{
  "num_hidden_layers": 9,
  "hidden_size": 448,
  "experts_per_token": 1,
  "d_expert": 480,
  "d_shared_expert": 0,
  "hidden_act": "swiglu",
  "normalize_top_k": false,
  "routed_scale": 1.0,
  "balance_loss": 0.00328,
  "router_noise": 0.1,
  "norm_eps": 1e-05,
  "learning_rate": 0.00136,
  "beta1": 0.95,
  "max_seq_len": 1024,
  "max_steps": 10148
}
Below are experts of layer 3 (counted from 0) of a mixture-of-experts language model. Rows are named gate (a neuron's input weights, with its number), up (a neuron's input weights, with its number), down (a neuron's output weights, with its number) and show model dimensions 128-191. Each number is 128 + 24 x the weight over its row's rms, rounded and kept within 0 to 255. Numbers have three digits each.
Before each expert's rows: a language model's description of what the expert responds to. This comes from a sample of Wikipedia text that the model never trained on.

# expert 5
Word-initial fragments
gate0:120110097133108136119154128121093118154120103093140157137100102165125133152131155128129134127097153095132134109132124105116135165137113143102192105160179127117106143152144141148124129112092138
up0:124205171146140155141117113111138130133144167119142086106165136121143098130103149116133145152183129151111099134114126129148120105128091111147120124143090130093153152113140101111159116154109134
down0:164147120133156140108175121126118114152148182160165141129153133125104155129136133121143137148101105149128115136123083118147126125142141143146150136155104113119127134071132149125102117159135172
gate1:126137121095179123181142131120133093124100140107118148120155173132098151150131092142078134081166134141121126103109117160147127163128161136111129137074104179125173153154092135107094073102127123
up1:116072141169127134127133087092152069096159115160140115135152082129110152170141129122102113111122098119128085122116163143162153209087141170067122143136081132139141182158116142107122079164127170
down1:121066116150143143107140157131165151115102164126148088174095121132154129115057146143116091166148135131144119123125117146172174120121114125128112073125111108071094137137109117113111128159118142
gate2:091126111122132103118135137144169116124127143170095157135080103134115128127119146139133144143123129105151100141130120097112119149092091126158128162120066130190124140159114129173112130139136122
up2:111129135144094115132111126136121175115110130113103096090099124115173097133095129138136140154155167130122114125112177133155112151140147125155110155111109071119123171098109143156128152121174101
down2:114165091128079116129090124135165187114127151128149147112144136097127122089117145104130127088138110127192079149111158130113135142144129140146088090079080123124150106148098151128125117146139123
gate3:109145123109128100136148135129124128150152069150169171133134141134057171141125119131161120081122107110139094090110144084107067159142114127136112125104085129157112161142108125196137101164145150
up3:122120110159105095125153128160144128126159137116109136139119107113151065146058139121085155121159111168151140136137119134148124120149171117129098109127125167138110170118128127127157134133090136
down3:121120163116126146128159120125119093139114111121097143118111146131124106182155104150108146138139131157134122143150126169084102105120112135143118142154151137120149149098181147092141156114099152
gate4:124161138163082137136128166106146130135130131163141091102099124110170106144154149119145128135187140141122115150126135161127144130125144134149119145128103094156126112131145143097123129121176139
up4:108127133143164140101098135173118098085149130140109110101134134149134140121116153126116116145125128107157148127128114107116102090135124107127144127153174139138143122134119170130083100091139151
down4:133120124138185168122145103141097094122171120157089113139129146162143112126146145139148130065093083078110118193140114170167141120162139101124104143133157112119130120110130138117179181095099135
gate5:114132126136138141108110137134125110139107144137108137154184111130121075165144145109159168123143126110111083106126079115144134166150141094142160128139128132153127135124112126133110178125126116
up5:106155159103106156136128129113146129124113166161121175147143099077160129140181136119095128150102119168143111117137133123141155119152112136109139110140126141101151151133120124149125094143087154
down5:183121110174144101081117129087149147149082112131122108107141113139138154153107148123127123159114119096198062122153153125136119128115102084123126115094137129143115133129146109114154143112146168
gate6:149119126096109082091115151100127153111107081142155158127123145116151125178114113099157112127133135111108144184113124137136121149091086104142123153132075154104151163147111122173155086077141126
up6:124110093156123073141155131098113122159120169150126112120088137105082114169087139122130118147108125148140116133115121122116138159069106141135078137146117122176127156129141117172104116145138083
down6:063134122148133133087168137107135163112155111089130140130174140094126100153102127151133137156131110080139145109137179150111142142158148073136091115112167152133114112138150108142125105145146126
gate7:132082108048097122155081161124138124108110087131150178156160158142125136130118118129107106137119170166161126123125128113151090154103127119154126097143142171127137138115162064146128141097134123
up7:171155127131138182123122138111103077148150122108121124121135132107113114104102083144157155071105117122127147099131118159120122122121152154156134118100110130149127116118159174118115100153126116
down7:129144153129153140141177106184097150139112141145136113170128149168135132138146130112169136125135115112110132105128116158153131102119142110120124122122133163138134101111105122084127115156089128
gate8:111101115123112153169099128123161108109099142199113089110101158099094135129113134166092115087164158138147130140132124135075135132125110115129130143118083158093134132106150123084153148178133116
up8:146132163105135119106127116120154175139147108083126107141101134113123127144132128139177158153118131119159133107149133097161177160118170107175158099137113141109140124177117105103159125099100128
down8:121102136148116111110078124126116145110144146202139116147116166147144113104116100110162141131133094111148142156130096171119090112130135104118142116120093145145114153122099099121120163113168131
gate9:146136118116119137134084148096168187110144108151112108107134148118086109102123105147121108096122126178161100130133119123147164113127107141109082111132132083128135140111109150140152133135152114
up9:124150134144138169160111145153115165127114108115123063064118126149128123138095127119103172160133102079132147103136083093128115131132127125132137115139163112125150103108192110142113131146106160
down9:084145133111114101109145140118183091136097116105130127102151134136141104130099154130160130151137150108065112134124085085120089148096145133162133179081133130141117141098132106110134100176088100
gate10:092122113140115161138131111157159074155119131109150103134138137138110108135134094110120128140127157110139105127142097158130098125102160155183109168135098100138180120142132129175150134119127129
up10:165082142114071116135136127113145140105125143141164153114095132122128152118156142167126116157128109130154075132106114127142165120109129088112131129130127118140119093138126118167150138138103144
down10:173104131116124112105125152110134130101147133095106132135127113113134114104131126101128116126094151127086111161105101133091146128137115099110141121118138114106152128121132110165122122161151167
gate11:115124184156047129158138091111113128153133143103157094128115108168171119131129133106112165104135117071131136176133156155188125111116118161160093140154111128166143121133095141109152141101127139
up11:160129078126116110139098135177136142091125116145123138106136113141118083147128152133112158096149142126087115137125140117102134118117126105105119095126154109131080152147113072151130134198137099
down11:117134166127116123123123169151136159104102129152118098090161118128139105134111132175181142184111098112155133124109160120118114138106142131171112149119167104145098127111086086150168105161164124
gate12:143132111139141101113154121118102119140119140100132169135095151123151117131177139111091146130105147078166172141101098133102136149127126065146119151140138125168182160148118079154103123184128153
up12:125137082099135105104157120115150138139161151100126107099154151101150128136154170158125144121126154141106136207104094128099151084139120119151119136139123169149141174158108086123174134114156124
down12:151153153112121148132074112109149147123116119135109114150138117139142152133136127094122128143089136100092123116160106155174169120119099102053135146153128132144107130165098130110136208151148119
gate13:126114151113101111124110151107086125133099130133140142146121151112096109132120077152160096129171113197125129140106136140106120149119106108152089109111119105102143148110128098119154129105103087
up13:131110061119172123161133127134101112155171146114129130154140138155119116154120091132140146095128099122119166119116114161142144119128167120127108158094165172117098162102116134103122120126120111
down13:107177142140096092110118116116088100143128184118144131129128110105117134129093153123149102128080125124114153131080131124128064137120099145140111118131095159089150087168114129142127154157114102
gate14:172129116075152101127080146137135149111102127140073131104113151115129153098124138119156115068110113128151157125123118133095082118151141139081161115180161079170153100127134185127172111123108121
up14:093156141144120194124154060106127106085107096107120123115141132146114168131106121128137113107112110105120123129155160137111115094133145103158129152126156095133175163163143129130108123182152128
down14:101080110142112137153118100121141106120138108123102150159090123118137096170099163131129124113136136107115136153154115093105164090110116122095157111114106104139123162109101150107151083118132124
gate15:161156136126148144155101162133150068107091097142107161096153138125173128118130143129162089124093108131132135176115132132127145111108137124110142117102150130136100142139149112136138078146154153
up15:153136184141130133087148108162142176105147103124153146146110102127122115119071125176131130132154120107121157105125147103130099150195138100160157123153120081089126152120080118124145133091085148
down15:127093145129195118127127159149117160144123139122107106128133091149163096188159165121096160179135111118128131142089149113141131125135089127094159086126152126128148061115068159109106135092127122
gate16:131137118136095116116138128164109140096155128149111119094115112161131131127109149112116171137147112095133074145151121153128153120093163085143165153084096160093147153135111077151122098171113118
up16:153103179132130129138143120109133151122123128137135138112129114130104112130160126113064081136112106137130149123112123128110149144107127154114089140149150151133160117107131113187081094113157088
down16:122107141099137103126111137096119147113149119123115174176112116151104128073161109149185145124105103119170119142138082132110114091117107127129142099090094142115090122103134143152125148142142138
gate17:135124128125139128159090105126144123082122150145128176142127130095108126137174171112160115085117114097123090154108103103109142076130125106116152162114121140140163136123108146158110137065115106
up17:156110152106154150168133144148098135151150115173123166112117109129113137141102118153126107087139146125094123151171162123140115142132136127145111100112130082128121125142134119135125136137115116
down17:099125180149146114159122104160192127143138163141104121121127158110108151115133131101088115135129079120138147123101105121100138138153172093089165103191140159150154062111154144134168107131098103
gate18:109163163152148108133135145108097120143112105112085137121128116117121105125148138089150080089127105116111142140118135089111127100129080121121141143116173105171129133189134105145125148128132108
up18:120159123105186089114154154145147109138143093142087113109119116184096127140152115125159120111130144145081112127151076117179109128164085121123118168152132130150095114164084149103128112127149132
down18:131152105144162098145127135182128131116152137131131173145155141109129125111110137135083100130114071205087124114120131155143152082113112125147124139099129148115102117142116141097148170134141129
gate19:110098137121119147112125142122117089153131123123133132095155130105121116157139144146102097113114083114116140079143124144098141143108109116137128157143141150173091089094122126093157151134129072
up19:128103135147146102146147094140112140115128138130109089129135110131149114143157113094156140103153159119140158079149124158108102093136162155113123095125171092172127101133126170142135146143122144
down19:114102144174135122123122128087144175080097127123130153182129149149149134116129108098128126119092115110150125150102207126157119087169138124103125150166150147164156128074099116158108143102096137
gate20:134114129123126126152124146101123162102090112152101146114125118137146124098148158123135125095147137134118133180094095127123146080108123147095138113179148131144180128089141138094096115134137103
up20:052127126120101092086146118156086119159098104104114120105132111187150155170116125133127130157149128147151157073157134115113151114125131130158110117158137164112152113119107129116130115143088145
down20:148102097187168126126115107155176084112120130141164091086141127124172132122142153119136148140126152111122134165093122111117169150111116122080128132118116102155138108087123160115113123195159160
gate21:124102135136109113087156093143151112078129109214125128140139091148151143121145148143131138127116136124140151145093089185140148125107088146102145112144163106107159141140140137132154126093123139
up21:131141146166140098094106131113131160110111157087094157134124134138177115120121099114149140127175125125110089122140100114124159170129110136131132191160170046120093119084144132183135088138149121
down21:142139114133123146193113135113135116120121131126130167172144106128092144125171121141119135111103134146152108127113138123118116105113116116168109150133149107154128094101107172109097119138161107
gate22:135155180114120122167126133117154136138122119108126140154123098112104135063100162148148107167141130100098070122132066141146108157127086113171145161141165146133160141111143117138134158113141118
up22:172119116117132117120171137183111128111091099105141124059117131168119108124170138122120099140151145152162128097118154128124114116107134150110136107123113110121091102127141123112131095088167143
down22:122142154129131143108111116126147160111134114112130179153122107125138144129051164134181122171136132144122148153167133186123123139152122103136133142155109128136077091164123129164125117138131100
gate23:152149139170090139138105125145125125132131146125087114124097062131159132150119133100118140135096141129140146142111144134154096164141102092139132117146124117157084117104116135156111166169092129
up23:165166127133117148065112107158100140104115130138124151112110040126083092147127109155102135132157167131145104163143074122140140112128103089172107167118115112190105133105113119152133131111101150
down23:119151145128166090132101090158138118121108101142184115143150086155138143123139108106152135124104140101152147110102149063145150111127096140120102133121138113148104107140112155100119088115121135
gate24:128123128157112144172138114150134099142099167120170152139130137132127141111115098148121097106113112148145139133066126120143120149119103131149113112127180111168123099121159121115150150137116107
up24:146129141100132091119114151132141111140119144135127157101129179146114105156129171122123129152112136128139134080146177133114097130127200138121152129140122158124135154164090136170103150126124149
down24:129123109119129145126122100125101125131128148158106130123120135125143115135096134154136116131137092173114141103140093109120123128148130094120127107125168141158157138137155097146138113152109110
gate25:103103132153111123089096148127172115154105154094135135161129176100147144144144091113109145116110137152166111114156173111156124121104096136125137149122147123132163109135080090142137125160141141
up25:184101143112104114124133128098154097119112082145057116113150102105094139097061086131173136114109112141133146128124137138158136103144075134129108107136147128150150111093135112133153126149129115
down25:116108166120094139160132140141133137148129136196105161171132133131119102158113124162151131152121079100160143138135142122092093130125121133123115132140137128098123112093113097160120113109147100
gate26:120099134120163114115094166115127170142128155104153128158076186110116151139106130140109114126126123096115089123120145142120119102126112088110151149122104116144104124120130098142141103138137110
up26:148148122125174096127137103143092121162134141116139146108125146176145111123120107125081095100127108096157112125125136143104122117125115160116110153153129096095159127119134119157131090107116120
down26:169157132117159104151119106143121132102134110147082164101145170067120086139147108169136107118141126110109137099105154120123138116148186146176137124138142085120120128136153140121150163139127117
gate27:132063138092162114077154122158131148096159106153090129123080159136128197143151100114134139122161146091138139130153083136132116207170140121139136128150139148116146157168135100150135107122129092
up27:101154132085127162153136134103151154102123142138105124115131136158114143117127141096148128118159172152132088148151117116145115173164126152130097166105108171112134122110140138148101123112123106
down27:137126129092130137125109156119156138097108152157103121110106140146117113090124131135121112136133132118129129160111162164135135136108147107153086159134172129085132135118130143124130116125094136
gate28:106137148133147116158131120120121127130138140174145110126155116122132116149131091113191123160153154139075133141096103125092146136123150122099144132113116146116162117094144125119174091164114104
up28:142124131183129157149107121082107131085118142125195151112099122134177121150120156139142111172115136118088137083074113103139139160108129149111113138122123114125129152102122109122137127126123169
down28:110121164133156172167117132124150159142151100143125129130175098085164101113105129112127163157153093122151127160118134088120136129151119149148157133139141128137147071131100112129129124127151128
gate29:127124151141099109133168122188143090155114150153112166155120161126131131165137125090108075107079143120070129133097119150163118128150078115137128132130159085091149112125129112186194113111128135
up29:124144151149121116119126152128111113132137117143141151160107116085124133152119138132150132152123147137123108102204162132124098154135139093135201165133162129107155128110098132142149130144154149
down29:146081106162119150126090103121157181109135111151145139102125151147140105149110116108134162135125142121115092188089163094153105099162115158172140086110148149095156078128104142072139143138163125
gate30:112123118161107161156108096115136160110088130153170118140135120125121140133148135144130108140105101133117163120134130139102140126134136121102118077160120161164121116151144111148127132136125171
up30:134145105140086087142113126158142116130162117192134123121122069111109115132144167146166149129115124145112112156113097221129136071136079105141141127127131097124126106091119137117094116120129149
down30:161133096120138129104117124154109121132141168127114136095145157108098125112116137177116155133115142128111077154139150160168135133158147125143085110132102150166155164131161097163124137149142109
gate31:104159123138126072116120102144121142139151156120112119139120126113133153117128097128133121145112131165146122132124081173141139114109124170083142109173127133144162130148137138142106164156123105
up31:171128163100130136114112166117120117129107106133156116110136081111145061111113137121191120119163110145183154088105131128132160125144099113123120116162163100124129123154110105153135158082163116
down31:124189137135110146112098144156144108129139104118110155150109130114152121140156151128099128123145162203130149157129137142124085119147139120087125146138112114153130125171091121113117139152126136
gate32:117135136162117136130136128172152131118147162155135142096116157071150142166058113100087136158143148132132118145113110114128114100137135125162107155089140123110136172171146096124158109087138079
up32:151139104075165150122154123096127063136176115120099127102121117144155176124104099138120080107138126111126114137150135153133152142153129140107129096127122127122100094159145140072124128168152113
down32:092100137113155117160143114127128130108147063101172144107122152180128101125169170079135118167102117131121170126160130092151091179127121148102093147121117146158102146103116129153130147147101079
gate33:160147145133116090108134144100118112075135104101106093075144107102141146120129153106162133153137117128113108155123098145108158179100119159132133162103079136120157131116148122112107112197120106
up33:115166073137129152154088106063131120098114126100140108117106136137165089150122133133151107127146077154130089171106124114158185165145092175139129163106123150161149109155144142112122111156109101
down33:099103158086126108131141126155111139132132122069087111103097167105084141096108148177128120134140121134127161136118135154126119141120093158105141126120103152128140113141180151111133169123102136
gate34:126128074127131108112165083136148129124098110173058124103100128162154162142134129100113096101141111145117134141136177121122152135132126150123185133159109109167074111127123101138076109127105122
up34:135139095130099102192140138133175125113103125122114149141125126103151143116119145108104107100133142168137133155119159132120123148147162113183098179086112123095147134103127092134091167112132165
down34:177116095129136149123093145143128092099099132127130119128111140140132108079124124145102150116134098112120182164141144136114085131137124117144193131127100132119122124113137117140162140083137086
gate35:098123111146140144103125118119139104124176130134145138143100143130086143131150106105151149109146135113112146094119121113084150073154127100105115100114132127156111115153145096126108151136121076
up35:089127151155084135169161113163137133119135118135148099123145136119145102143163145153114126129117178133082150141147150093114154100148079097138113125138115045155178161132100093129142122101126113
down35:132083165115128114114162070123124145176158110167125115191161146139120090080121152142142105107117167140129101108147089159095170082117130126128132103183135110090110144140127136192112109128132161
gate36:162153114154134180157093077129141121104140151142096158149123123129149149151070127100116114133126146124142161136089085116117109134144143136124142089123086083125126165113097170132086091119121071
up36:159120154131119138138122130159113137131092177120082102093143119099104118130148113134141157138142128103154127129126155082066125123114154134124142098141116113149108165118105116155108113142114095
down36:132125131140121129114095134079161114146114113114136119114137184137119059098150120118126101130150141112142129105115100113139143090106049133095161125142139175161166123118118170103139149118126148
gate37:116132089135103120147166146156145083094128162112138156150130137125100124143141105172131114105157128114087153100148138176153129110151087121100121176160146150116124115109087135095149103112104153
up37:106114144114136088153110136159116127148112133117146146134157140143089144095119142126127116113136128110118139113156142143115177136120130178147126134132128112129129120095108139114151123072116156
down37:158106113103142171148120130125091172112124115168137152108161129112118157125161144138112111113119147163155103123149113127139184102136118160116110122115131104157108165124138137143165102111115119
gate38:097113132096156140107182152086133106113098112146129132096129092105100158155147123135155122128118146127130113141188125125131177151120102135155123142146120097120126127140117163108141111064103117
up38:095122119090122118108077102136145120116176121121159132106113137141160153117146143145113097122151112108141132098091132126144112174131157119106126130114147171164146075153155116134153109146120121
down38:128141118111098142129156127129094121134095127134105105132145113165130139139110093146131091147137118127122135136164122115145118167117106130105137158169114154095151106099132113168113131144143121
gate39:135139083121129151115118144131096122126108128124137146099130127101135136166094135122141126146120168088103149074133126099110111099108108118148126106176170132148084092143111087130150138130116147
up39:112123107137147122167145166122115149132130108154153151168096126165152134168109140143129060161132075138135132096140107147132109137084153109134167142110111120125134107127140115139112154147126104
down39:132162154143135145128140114127110141160093149134121150103129113132112103114136149126138159168135141134066136155117125150136117098079154111152113113133111106182126114114117120142143079109136081
gate40:115092078116128108106096098161165129177127133105121145138078149135151124102122173135139138126152102095134138157145148104106098130129094135132114135116159130155108105174107143138147127121165144
up40:137107115157144159135156133098103140121128123131111122121124103166178142145158159117088117139112126171138127156130133156153166152132116140090129136148150171122154133080193156155135113086118120
down40:109116124135117182111103078125173131117144124137121144145084115131155113137046116108140115142129165138093131119158138156116124104137151120116144102144143122119111132149172150125144123131111097
gate41:146132147117116141141077133124124124124123118093114100123129133138132133174117150124141103133138153145163135133123145151119144117131137099119120106114120159111121097120097130154091117130138107
up41:151123100163119125124149104091151112095136106136179159118101184113160146130167130132100152116138145136131141138124120167125176088102127143136114128125143073167137128092154154125121124142103113
down41:168150180093126128122178138191147118094156123136180107134133135126077140068112133125130143080124125146130083132145116124107116152100144122108168113146109109145077146137125124131142162109119084
gate42:198182124102136164164149127142099120105126128107152156129169149118134105174108145109114110139126109153154113137155137128155114115152146122149101114115095137116110151101166142135153098137115159
up42:108096139154091103181128146147134134115171118155149104152160137130121133176099158133127107133088109155166132117109172108135146118105119143121099102114119125145127170124169125119135101158097166
down42:092096119183150104132145183120092126137173129103121101151132135128105063133064148157128103157095130138155098112123168103190080119105114126142149128132142101158125128168112145119135112118107130
gate43:108132182175110160163189124143149157115075223107138104159100124118134188114068141142134065109145135093163130132153139154120112130098138127113132133090119105127091115147136117108139180121112140
up43:138138131178119139120158112114121146125087190128146098167121098123090180071120150099143091135151130133145104149128159128102123162099135109103152139081110125094100115175138138078129151131113142
down43:126152174146125139126135174122110112111161141092131086133108100145148128110101173099125192100135114141168120127104139097167142105134154118164170126124124105102166096141127169083125171103099132
gate44:123111141143124172127166165136154096138091122141109124141092116106114123136128107146096156117127194158129127134141110137130096118126118125166114123119147132138198149145109131109087113131157116
up44:098137135153146164138099169116122140159124100098125149130140148118144149094082141104134130113114134141112099117139118143128108053178170137136132115122116104098156089133124134129140150131093138
down44:153118151127167085141156152100125141091169110100159156120133102162113107145112133137122113124158159158118145151133104106156181135099123129108134175126126149112153117126141129152113129126158168
gate45:121186143164096133136146147150125140173154148156128108123109149090097087087171161109143105153126136127125119138175112110096104083172157177095111099130098160186146141100163125149073149164151151
up45:166130133110116164131092127091120088131118050122117123123135121138139162137126095151087120131146110141127159144138162125124130116149143145128191122132128107097115123132105108177128125095145125
down45:177149103141087125126123114126120128151111107152130128107139154151150111098113128129141100123102105111122119156168129128095117103168163153151125123126133142102126067168172132080134107162113152
gate46:107161112131146118080151133137131125139154102121130121129115086096127132143108136121172157143109125153151171113096128114113137161140148136142126104171096142094100173116101114123098091090108105
up46:088171094111111123111122133145162105104094114125104117176106153136141122129127154111144094149115126173117131061136148158109163098128137086176115107146172090125102160161150151107154127143172117
down46:110066147128137150110135177099095099126153103098120172118195120144148089136117106147070125102144104114139120102082125126154147144154112172108165147140120146126092180148119083080091125123128126
gate47:112116120167132095169164085161171170132157079111158094099121123123126137145126168119137142134167086160158149167119102140131131101164131119094152128100144133132124136125127153132130121112143113
up47:124121089149113127132142166136104140188116123121172171136141105118119127131150135129137175123111112148137144049137076133139150110128123151153149156124147114059119116139104089121136097106151123
down47:134127159129140119135095130165124075126117117139115139120110137155138094151202153092185145158155137099135144114091117136162131130164124112151067100117122140119115151139132127117109128110152111
gate48:154125158121177122142109137142103174135125096170104148125147123146129120128114133137080084115130095124102124095144085150134128118152121107121102129185130167122118157094118104105169135127088097
up48:111134148134165155140102191065123101157118138121135099083127171095100125192084105115168103129126147131124156117125171094060130174127124128173133112142134189142078146189123131122147165127135094
down48:122119087091151127094113119141104111165167129186161141167162117117123131111115111117178101158130095122133158138116120105127101115106122154144148097112125105112104152091170128143133150125183116
gate49:135118127142120107163096112121149113185089133134117124159128121146133102117107138136131136135142134104130085126114111101131085144100131105124127101125111072142090113162173140136107144156178124
up49:128103119175102162129092132118100141098142148117162140130094121102085162108092094129135124120180122102139114169095137130151135149071136118143156146100103108133172108141100157137180154130144092
down49:096110150127138122149155148154134172117170116089133156138119144102132134091136138117124164130133122094100091149124142107100088151124128058129145109148143153098117111165113128166096145144168207
gate50:158162117144127107139124125176121124145108121154131143062102124146142103101086147172159135118121182158091094141098131159127138125150112131115103127150137100103118137128127058141115095126132111
up50:158089152162100113110100149153148096156137156169154141086119162157166141124081139137137127112147146133159116123132113137168117148139140095124147118135125092095126134123124067138103110114110117
down50:130104131063152156138119126102105124125141095107069121094095144110143124182119062115085084141137115139119136130106086118139175107104141153133154147144087145124137129140092145129119124090113173
gate51:117113120175121121120110093131103137110131117106109109134118105127108121155114131119172185135117105100085129126100110133124147138107167116158182134121111092128122140131126134138083177112153132
up51:130131137133162111146134151141169112091160102127144108100144134108133113147121155165115124121122105154119096144131132148132168111127133113102131101144135161115129116171086166131127143085109162
down51:129161095165153072112137107110136131139136134147132135109124152134146147127112097104102113103129115117132141113141130165154193133097108144136119113125134155125098122157089148093102145118148146
gate52:138171128141109116111148126100094105186133052133112121100123133138139088147134115132162169111106123136125151110080108141139162169130133152150132162129120102090131109118118109112115168083109115
up52:121101139099122144136132104099128135095116083093100141128115090155147101121131113141130169100118153107114143099121143118122110135145123184127112110168122140174142130119130117104116128146114172
down52:133124114104139146113153136141124136101145172093137128113173156129111146137095122136107154135129111135136139109137146112106141152164127174085102142146142140142135140081177091130130125109136124
gate53:091110104169135143106138117121131122131096126134160121127134110179123153137113121130122143071129102150146109166130111124118098087129107105132094142147111145095109124131155121070133119119129099
up53:111116147145127146098152151125153145104137110109124154103140126163116131109118089110090118087137093133196187119114118143121177118125088117111120158114082124152127128150151150135121100185133148
down53:165101165116129124117119162124113126177100106114128103130053091141112159103119135091123085158132170134157113127146137105159115111155124137147152115116131140141176120173099122149108112127142179
gate54:109129111136188151116110138126123131143129100192107105142150110105191108151099155118117101103156146102133119103106144097145165152109069081181140165150112127150134114145110139120072143142149122
up54:093146143129147128125136153148119112087131155084113146107113125113143096153110111108151136087151073128118143153109162093138124118145134107099119155119152132144142099103105116160116106147155144
down54:116153131156132132158096085115120128170118122130120124130159126142125144109174126111149135153144162117141122152148148106096139149084130138102150104099107127157147133104091101130104109097070135
gate55:174142131124133118114119134167124144136119134115142156110127148137121101135102130106167094124157165117149053122092107098100112110133097111107199145199152109141114142138097129143053067117133096
up55:099109123143123145150164117133111152115160172125117112159151113114136176153141129128112172101125142138153139162097153172116091158110158119175132126095149109087169091169122125168108164135113144
down55:095112144093131153132121119118124125122132125127103070125116096149182152139138112160156096161148125097096103131129147157118092113132116093119179115154123162091189117139170120129113125127107152
gate56:161113122173150157094096134142121139174112105096123125123111098127115126078127087153130100083168117085149191105129155063164138115114140176135122110182147123132136160174123142103098117109102115
up56:112144122123136147112090119151112101147154147143088097131103146115139131141066135109081121122112131108173105138124113119130148141147121102142115096145145157171054133139134106130122092120120126
down56:118137117105133129132102137109099083126117123118126152101155127112109079124143128107089150152136149084116127127130132162111125122117154139167143121137115143155120113097122129134132111126160113
gate57:126127149162143137165090100109132148101119121148114116090123143105153128158114116120111125169141117130121109131107129101149160125143131131094140121150127127126112146108152130118179162101111134
up57:164123104144097058128128080121142136117138143121092125150143135147117089145185154160132108071136153137141138107094126152168146119151175138136121093172135116096128113172126143115118134152092166
down57:125145132101113126130121102115121063141171109128098128079125114126146147060188116133134134109154127123132135141137100108107120118117110123116121150132156151120116107143133152118113120127174088
gate58:116151074120119113092125089088122113129137109150138115116107117149125091140140160119135106092099136147159124099114095137124151136080152120129146148119126107116095115138146170143133122121107099
up58:161112129127132123122105137130123152151105145140095118117163115132149115117137123150146152107141111101091105113123143093148135148124141116095113155129144158163142139149163170095117154115104116
down58:106086139101099145128158127077109108143097137132113136106104142107131180089099079085161125130137120109097109059136142154095113118127138126106124154123125136134157158099104156113141141090144124
gate59:126157144110122123105139144121138115094149116144103109125158113156143098112102099147099118132153124106114127174135139121130158156104129120144093133144144101130147106110113051118128160194132065
up59:175087147097112144147177112121122088128126138088172115129090123108132127142160139142155112108097101103108136110141185144115109138130095137130164104085088102118174117123173114153145131111140107
down59:084168157129126183170138108113137129129121166093133144134161112175108079094087182128154124146126133154085117102125121127146098133153131125098109114128131126173128075137106085131095151108134132
gate60:131112104119149095124106113111156148127096123129150102144128143116108111128123123113097149131165130107118125147129100130164175147134102094133143138118122146155178150129133111130137096101113095
up60:110134119174166095119172131100149100107091108132109140122098131103108138116106179163139154139126129138155120124150124154097115185113125158135131155152141132084108147138128122082100139115156172
down60:073141136107113126103148166117127079087149156146176137166169123132148140115153131085114136134100084123145145144117164150118119108159122117158129105113133153148085156090122120113126126151133142
gate61:185087120130129097099124125144114160134165121132148142082138083096132128123147083146100161106127109108111160138128108134134107163108103102139139140121087135105149155115105165115169127138127106
up61:117135077117081154143152121136132165118154182150112135107161115135080179124105082153132130126185115126132124134156120122157121123152114142167125151115171142148106177110101146158146126177122154
down61:156151115114117125143140090151121111113148102149105111102144138158130131098141147140114079141129140119113120151141169132133160131147170118070155181129155118131136106105164100149116113126160129
gate62:153133129126161125127080117126171138104119170138155143149143112116119149111067115114181180117121146160138090091127131107185072129120140146137137129090102127113175112101096181133116179099112128
up62:099154129124145138125093103153168157170115090096075119157127158160109167098135155202118156145149125107124116135114098134135151110171153170132136099083121140139097118121125137092157114147100157
down62:130188135154115128142137135141151121122168102134118143146164124139091145115143153131172093115113136178137173092138154148125127091125128143147150113126138134074145153119147121129142066127161145
gate63:141102121122130100117107162121115139143105126172138122152137110108101145183163156128104162149083138146162160126147130139167138148153144145118144119134093122091116134097080135129158126139172129
up63:087087147092146150139100121129120116131129138142117087166136127102108151117083158103117135137050157159128091084170111111103121118158120128089100106114166128140128096183152099137181156150112155
down63:106124170129154133098049116131151156108062121143124145113129097177164137111068115128128125133082138109128138173181125146126130103166139143130132092152116132132137129179153119087110132153148125
gate64:112086164110096106135121135126119096107121133169112093109111132139111102113148108077107108120122132181170104125133168132114147094118132122105130156137134118108121159122122113145096086132105038
up64:148183131139141133126097122108138103122137133087098092140154122103147073123097121119130139086124129098158150138114115082110140074137118173077151148181126104147129125133118123124134150144121138
down64:136134186161170151173156089094137145102121105124146127167148151157087056171173117146153109112101135145113143140123105155098145111129154090158128115100129159133119108088140123170148141150113145
gate65:131145147125111086129135153130125104141146137132140110094135136117121103179176135143122131128096128107138052123156175143125115190175148133118093146179127124109122143170189087126164136111144137
up65:157125130147148095131113105160159099119152127099151119168129130128117071098143112094131162141151139141159138170133125109112136129156132111156113160085094107126128131124123115082132114090107162
down65:148144089111130129128103155138145122120118147103156123166129140095126134097117094136107102203104136126154157124094124122125154126148135042124142123076134097119112087184172154102119105205110081
gate66:105137147120116134110116170141162150119115105145124138137139117124125132092129092082130111122146140089131150167136139113102150096084149114137151121140141129143127134099098158112117120071060125
up66:126132133115123092118132146130121129134140111119140179108124144127134150110122078142136113095144174153129110133149123127115129080115169138124140124124134156122146105115145102076112142119085149
down66:128180133160144136088173096136146154104138142104136106127129101090086164103099105151149088153132106159134131076108133163128113118095135123142143138102101155130098112098143125118116117058079145
gate67:152139133142123089073109128156124150105087116121091115148092136100101127108116086140105140169139094124130145132113129111120145180145139174123119153130110160106112116113113147096109123187142153
up67:129109123116124133135137132145101131135124107160152108077147148138104143145124184137134081106146184152124132120169139121128153081115157125159134099148130130129092125104138145117112119097121127
down67:145124113141167158116117133112124105113125119143108145176084179095109137131119129142148111113120090126135149108084115118163110138127133143156137131156077166114137106148122163144103085126160146